Experts of a small language model.
Size: 17 layers, width 192, vocabulary 8192, 57.5M parameters.
Below are experts of layer 12 (counted from 0) of a mixture-of-experts language model. Rows are named router (the router's row for the expert), gate (a neuron's input weights, with its number), up (a neuron's input weights, with its number), down (a neuron's output weights, with its number) and show model dimensions 0-191. Each number is 128 + 32 x the weight over its row's rms, rounded and kept within 0 to 255. Numbers have three digits each.
After each expert's rows: "comes before" lists some tokens at least twice as common just after its tokens as in all text. This comes from a sample of Wikipedia text that the model never trained on. Tokens count by the router's weight.

# expert 23
router:173141156141164102058126099096124103155084103073148164117110156091166128134160153123152091089111061170082143137139138138101133142149110255070132148130098121146149160144126132117128137084078112119015086126093090128112167105159163127141123132100127151170128081132159125175055079109172090171142183125077124076079118139111043140098142168132146133155101121124146097189158127156103154136145137090096099091127157117123128088103126130139138096153097136132096155154160085047119083112086130150113088125146118136078151137131116156111079080095156140120094128099172101098148101113151192144
gate0:132151136162151122137020164086135084092159103061113142122141119147108069147146143090083112119142142161124154159141139119131189101139125167149172122066136139107117069109128110116095192117153140168186103125140151061068150132195094117197142102128102173152160092139110115084146071154128107096163124132125139165181140095095116098112119115118151083125101131116101133095073071099109148066118127150081147118107095106109109158122101173076090185172128123132075167106173091148096102085112135156142086115125117058131131104097128109107049056168132157182112126080099128082138160122140124167
up0:151111113175150136137059130165115095134147121092127123112110133114151097149171147082144141106111070160123184080184163138133140120101172100158112119111093146190136099115156112107123127151163154128117144124064154149058101096163071100052129125106119126151122088099112112203153128142170096137096120081102128117141150083134115109105171145107197112132065118124090046159126116192124179128106159158078158108128101088124042174056139093080170161166145078079165135156163130130152180175108157123103095085139134137126105095124076126154093129117126183128042101109136146137098164135107164104
down0:100167114116126111152177152102114153135168098178112138116182100145124127132122117154104162153162121108119111174104157059141113214150143134093117147179121166126106087140119076080104107171183157114095085116136166145134084143175112134109138090116119115089119105075100091122112149160153168159124126147148151112089180099113160192167192159085116151169141089056105121083146190132154133052072050118095099138145081127096097164109154195089129111071163195074170113177136148114145108101145084116115090172137138106099092178116062129172133132121144112113086133155148092112125120094131088090
comes before: "9", ")", "0", "8", "}", "7"

# expert 18
router:127098117048123072110122154117096138148109116119151117148101137082151110116146157137099135148089072148093163139144099160126135158213101205054095128118084124113081121128146130137136109109108129110078124131107125204126083131119143101138139150077086154155157108094152112170063052131135104111131158165070087119066122161114088121092160169171147117140063144120174114121134117113141130089079138061166095135145161126132161093118130163102113133149115112109101077148170097088143122095100085135110115105128131102114142104182093111130110049115141193157159184148138105032137088069088192108
gate0:079148116137100158143133156108121119138112188048120128079117127067168148180154143123138090095081095076116150103128140124142090096194107148079142147119100138094179120100111149123089101150170158183173129137050147144139098129118114151139070050108129156113145184113103167137084142147186136162154111099120168116116156089133125095122092116116179165143086093162103102106154111187128156092072127077175139153156145102057161123093141098168090132110134052117125058154097119117100074147123147167057117120106168108092170141107146171158123085137145106136167150079070132126133089172116177111
up0:133139176110139130118199122113114073129166206151131092180183111115101163062115136137084103125148094126168058141090165134147131087063157170162090059152143116145189141143167128147134175138163121131118067178075107051148116134119146128097135142196165124094148132127111146132135035116151121155119150143160107134108094078112144188138149113164138105088093081104080157118141103091137106148158095107076172156112095148121130144126123152105163029092105172176159123153150134112162159133174119133147119132103158154123173133121112121146154089193179111130134121175165143170150109116100102073
down0:191143072121139143178169058131115169094170154175112118124144067072154151050160145125121123184102137112111176116140113100102116145118191068079099141105162140137123166130141129130138122168113137118112151128134098156089105106107165119092102144125169151073184104101112166113134143150123081157089052106103138122189097142148095180159105085128076093099059131072113101074172116177081077100120074122132057086113171206142089138160143119146115114100109119076133115180099102140168107103120139097111117132160126147090196110154125128103149155086133139090169056142173129108112130109122132134
comes before: " |", " |\n", "==\n", ";", "\n", ":"

# expert 14
router:143080105129178107122117095175118161143117120074109154149139084117171165167140058120082121124127084134129175140171089111117115130210129148097141119136071113179109119104131127155117147093114136118081130182089108220117160093123145108112167198093076112168033068107062139152081092037149110144102145116092058135145134145147096152042151122129128115226091163107152093141142145088141158131112152129133145089105099081139100121093108126134134109071126189156139115102115114102130106128132087111114125138073117093150144142183093103104116105165162109132126136079149124111126152087104135123
gate0:120174136072119071169086128103132163144021066121188083101121118150168121111137169139144109164124112137129105090198096129099060114138090125152166117147147118073102079136060144126087064132161170099102124188131083136156091152112114119148126135114118082164160131139136125146099152156155107121175104125086087092177128154104100134140163141174119114141182120121181131124129105077174183135095050112139118120218109133123091130106122118106096100137179094118126089138142154131167062136081116107122157109129167078097165147167104113151095124182161113202088156100160134136133159143086133089
up0:138125171160102143095149126109096064100103185093114126100110096114155103124112136135149145149152065158113138164136139141166144069145126029112148135107100138182165133113126081096173138116146091111145136113136142109120165152109137095160101076093164185118128163129082094219084071128175178133097168113080163135115135101163065168158162158148183117141093146178115109186123163137100087113135077141120093112128191160119178117150119075108188132197111065147105187144125143121087124146176157112140167113150130129091142133122141135094147109098102134111096073159098083086094172188170080129
down0:151134061088092149143127082146141122150139142161102052097126084132130115156132155097093164137164119152137207101141129116159125136170123108119139133129133137133129122112128130209177127103088092146167113099095183121089146111096147128142103102133125101158025194165090118123105104168141129204131119073084151106077079093161096139185179130145183151133108157138148124151159124140108131111171130121183174136180167158095173138081128123089139134160098112104111144197063141059071198144137147131127153077156090093106180147128126150141184135149155119161113113117120100089109153211095126151
comes before: ",", " |", "–", "\n", ")\n", ".\n\n"

# expert 3
router:174157137110134109113171101091123105152140071091149162170143089126141133149159099162139110111101075200087204120090118096149161101187117175127106146157098099129141146117122099167118149108082090125126130162117149152036117183148159121127136161049040131154130135146164114176134112097151131107100160166114089160092141158144091157148111198132114146197071172142104131118163087102113151151127167173148125143149118139112109186076114163171109150096106153092106107137157138125096068114097071080092117182090087135104097143111110177143132065120127158152104187094148145082166126083129185123
gate0:099126186166126119090086137114162122167098095030120163075148107123105170090149182111092114130110122114170150103134097184120124190132178114177041110092155119118109149108113073140131139138120147156167142146112139105086108139141093116134086146104106207166163123080170141122108099077116121114156154097135095141084089166150130143113125132186099173111090100101174133147084137099149135171097115135145158158108168123138135116160181125063145119115123208049135133149076175145145110099091127044133119114126111150190156150103128146157164052101127145071149173102102087115089161147106154158
up0:205099114096164074142077116134156104159130180093090180136152099163132147108120118134158069119163127157170171179174061109082126165140119100099183183165150128104115123133149158119117122144155123176160128057172221120152141120104118124113136120158159185093099176099128135099113132145180153160094203129178214179108110168149142131121124090128137072166105111155169125170119141151117115161172107147148071131133103180107117150158133100133117156128187146131112183139153083164143112139130097075140118089144172155161135127135088138209109119139132106139085110152163125189130088101148127066
down0:109116137156108083199121113126128120109141153091175099098176156098109108201133066071183066175137152122178146154125131128134094129103145086103183140176141159142113146140137121136143098121112164210136118099143072131143088113135100125147108122143142128088106136161102138106109112106143115161126082137097153110141184134114127053127164102104065093143109162155143160152108082091117171166101124199148159132104133166174066121125086122061089095112134153136134099144064128185158100165150074173149190139144157156147109118109105149044189116141129176129187102100177125098118106142081141054
comes before: "-", "|", "==", "The", "===", "In"

# expert 1
router:172146137160105161066106174128102164140084089078094160071146117134164137151128152159138091177157123141116209141118044134100120147116127202134094143140059177094116113125143175177121144093094108105081106171095119143121099126124112082115105136056104159138111105138073159139160105123143128156160093133106157128086156138128095091153123123134141099177107162097081116177121113070125140110129146131166124117047168093143079095111082134133176091099120119120120138108151130140147095108163069101073112171168101090131137081177088137143192109131074148095066159070185112085122089124167082147
gate0:159138164180091127116034118155169159156174137090174128118175115128149129167084073154152148083130108114144150115100178096177182095193103102096150101088163144145121103198127115084115190102102096121129118149158124139097132109129165072130138118138075144136148124119103148201104128080118154142112129157146129096180163119153091199196082116094178089116066108112150144070139114172167125119105137109166089212106118195082149131152078120097110141165154114082152157071141117102156128147159111160142191132133130096131100182193124129146094101102102119152163136103093117097141112106097113113
up0:149168156210141170114125092143168106170142156125101146048112139159161065105104032118123145164088073153097122150147155072107167094163130106120097145140129164146093108114144099115135083137097146181110116134138154109109095151128150117146109110157096158111118105108137151128158129086113113108183124157131099087145152110139114221194134177089119104070115164128128121072103142127157094112086119146137077161116079104094130108147109092072141115142125118147105103074186171126200082152207125153119120147172108141071112110167108125111062132111166126175082086121121128109180140162082144051
down0:154159164150131099108116208147152093138157105126156134089130114086081155109119115145109140106088153156207155077193141169161133147050076028105095155088158063081146100106151155131145132149103126145120116110082168126123109165169119154152152104146171113201107107135066083122130158103166120089120095110146119111160103118191131126158112117128127118148136119098196120134172148119096181127103119156141126128155135123104118145113128143099084093144129122081126121121214115155068153100163105196071163085144157117145077149147131162133100124106162167187141123138171182076145201149142121179
comes before: "1", "2", "3", "4", "5", "6"

# expert 12
router:189112133114100096083134088135127084174077118086108198087156060124154110129120108138154073148136168199128212126122113132117159190200082151088131178161086145131089097127146166112146092123051143107069110127122117172118153117147121063100067164110137100201092131096121150151137065078121148105110140101090116144183142099101155144111133138145107143130091140129155123173167143113150134150095137108091095144117079097099154096129100107138145083098118155174075094168130114111142058098100087137109072176105109148136151116132102175120130093135132124118094104120153171062079103081115177118
gate0:121103091120062157123191101116117119128125143150075151130065163104184081082183116093175152138102079128110183137107131137079108085142116073101087092137111161041106083174173107112105154115123147094132163171150085145135162083081144087204139148034167162184153149162097150116128133190137123129097100150176139082098115113105098136119158128124185156175138136131099112095130142094088108133163206138174085088070112117096135129134099109126096129090143162101150118118161111106105092105097163078142129101067136120143140105105170166087110134126144136139047123097168135121145107169147149139
up0:111140170135167105188073096150124093111143168124197110129126192120092143163118101129116117128149172152149098130125086114142183147076132126151157140138186137153128157119133086157159108127165127189069155134109192110114131124193097137098163101218092121080172131132168140146110168065192153122135108085079117126102166101075079107139122097178140144105121127118068155119155093114155093130166095112165153155195102158208112187168127126136126147155163128103099090150152115100156159160133117100183144136148122122117101153151053153145176067125102130135164150144060123180104165164154103083
down0:146123094045170136143143122152139147146193100119119129172092107137131159142137164127159136118114094091105159165124098154182136141099070228123125085111130129138161114158069039111106098134187114120183151150119138116117109118101124138157111137172122196178066139135088107126118141120086125185129136123155171121128141123123123110064173174131164134131142124179133048115202207046149135104138190141090153089087121170091103144143112151111158098152111133145135141124119152119162079120102100100117134167144183139138172156124192176062136167139132111129075145089201138129118124115102099117
comes before: " and", " ", " the", " which", " but", " a"

# expert 10
router:133127142086171090112171140139113094187123123063183160127101127078117121157105112128074077111084065197123171106121125168119146092191113180119133123142079116165126116107142116175096141091064117170093128111147102115118143150173086107135101173082087151175127092076122157176134112169138123141149151107079169113117130107098077141131113140202098118179120166136149129163159116109111146114120095089130114133116111075079080128069126092166143112094102181149144087146129100079172097133160028086072090172150133131099139138161080146152130121119095154112071068147131134085122117070097174121
gate0:154150094122134167129116161066093112116070104113083129059165153114085172148161145169116104130142068111128196137119168142069142111114124132103139155177102115199155108124120111105189087108110157122125175185108109105095068118101111040107100120114092122054128101120131177072072127162086084138138186167074150065116130150077129130077147103164125140109145131128088157114078180101159133103166135150128109105130068145156070100181088068134139138118166139127118098114129163125166117119168133116182179118140161106085170121186151119131169132169101143149175109160154127140153118102109079158
up0:161115084131194171145129165115082127117071093078177115148121134107108106149101139135128090121126064148085144120121141158061181064088066126055082102171169133160136099153091059136154127111137098132084137167141138071178110142125104095135140110203106149083127130071155165140092126134147130095121163150089111000107137153161109129124112083149126099130083131141172181110135165085100112080198125107146100115145063094168115119134120107174111134137139167141140134141134200102153132098088149107143172138107102145103140114124157194084130159157102108148131125108142132135140154070081143157
down0:087106114178096153065130137085136117107141104175081136122152077131124123102080093129119138104131134079118128115127110145141120212124051097159112109132167115060161167097152114110127150153063155082129091161163117110103143147148139142111098174093165102157098189102124132094156102166126179163160149075060102133149102140094146100155149154202126142195142180150114155122104136125169109093113160107103120161098162138114183150140111091103156073071079105122119158065106109169060112155132110101207162109152135132119077144137180119120153059130099125159136132134161196139160126079183099159
comes before: " ", " the", " P", " L", " S", " C"

# expert 11
router:178168138140107092113157129119121137153090134063092162172152143117174126145099094127115058098091105167112206099090112119107138109187140162065112121147113154107115104141136114171077145054104117081058164130122118126107085168153124094135111176102107161195127101054151110188114083124137123101135164127135078125116134139119101104064142098131146158211113116153139093162135134104136131102136153127160153129113085115144083114161112187154146091113093162183109105185114133141105113110127026110067103180115089181126116167134065121112088097112141165115111159084197135110107123105105173142
gate0:164113186144095109130110114129166144061063057138107088097135110154167123132090133162159081141142114095156180124144130139134124114053098117063115063091115121094129088103077091148101126148123140140105095138116156190154156059157097130119083099097180126165093133132157118137163208103116072174138131073117119117169093142159177082115104136187146175079120127171165123141122160130200204167076184174145163082173140149140120119180122106118078116137161127087147169107168131139116093187127109119176129117147137075097129118143118130163150107156074140085108127127098083146141131145167104123
up0:157170143140145149106116180144119162112146207107085177082113109081123111075180102118128149152083102125152094126112138107165143173192116083155146185125143081162141154127113102156079113059075139077116126103157112053092119163158146169089175141085079149129129094112120151165185115139124070114130112167148168125058139064095086131097154091076117138137105126162147153122134057142137116087155086147161133132111107092162140080100111151117135135151093105143187067172189175120172149132132126098120103129177083121121134132074130118095065144106150090174124152088139114108164061137126177117
down0:158109115103131088088139172091103124130197172120119117184155108098131137136148166133156131115047106133111101161112095103150101162134060152131122115127170163093154123064148162060139086101165155086102088138157121187148085095117166153092096094151081121156118120057181133178148160116122148093136116145104113098189152095090057223143115151121098089120121128093113167143174077100147063121128154155098165153104142083106149095112118110108109124127105110097132123107142151193197077073092113132102098103158145155160155095177171123097053092113142104093095136126096163138110153088152138164
comes before: " ", " \"", " The", " Best", " Win", " A"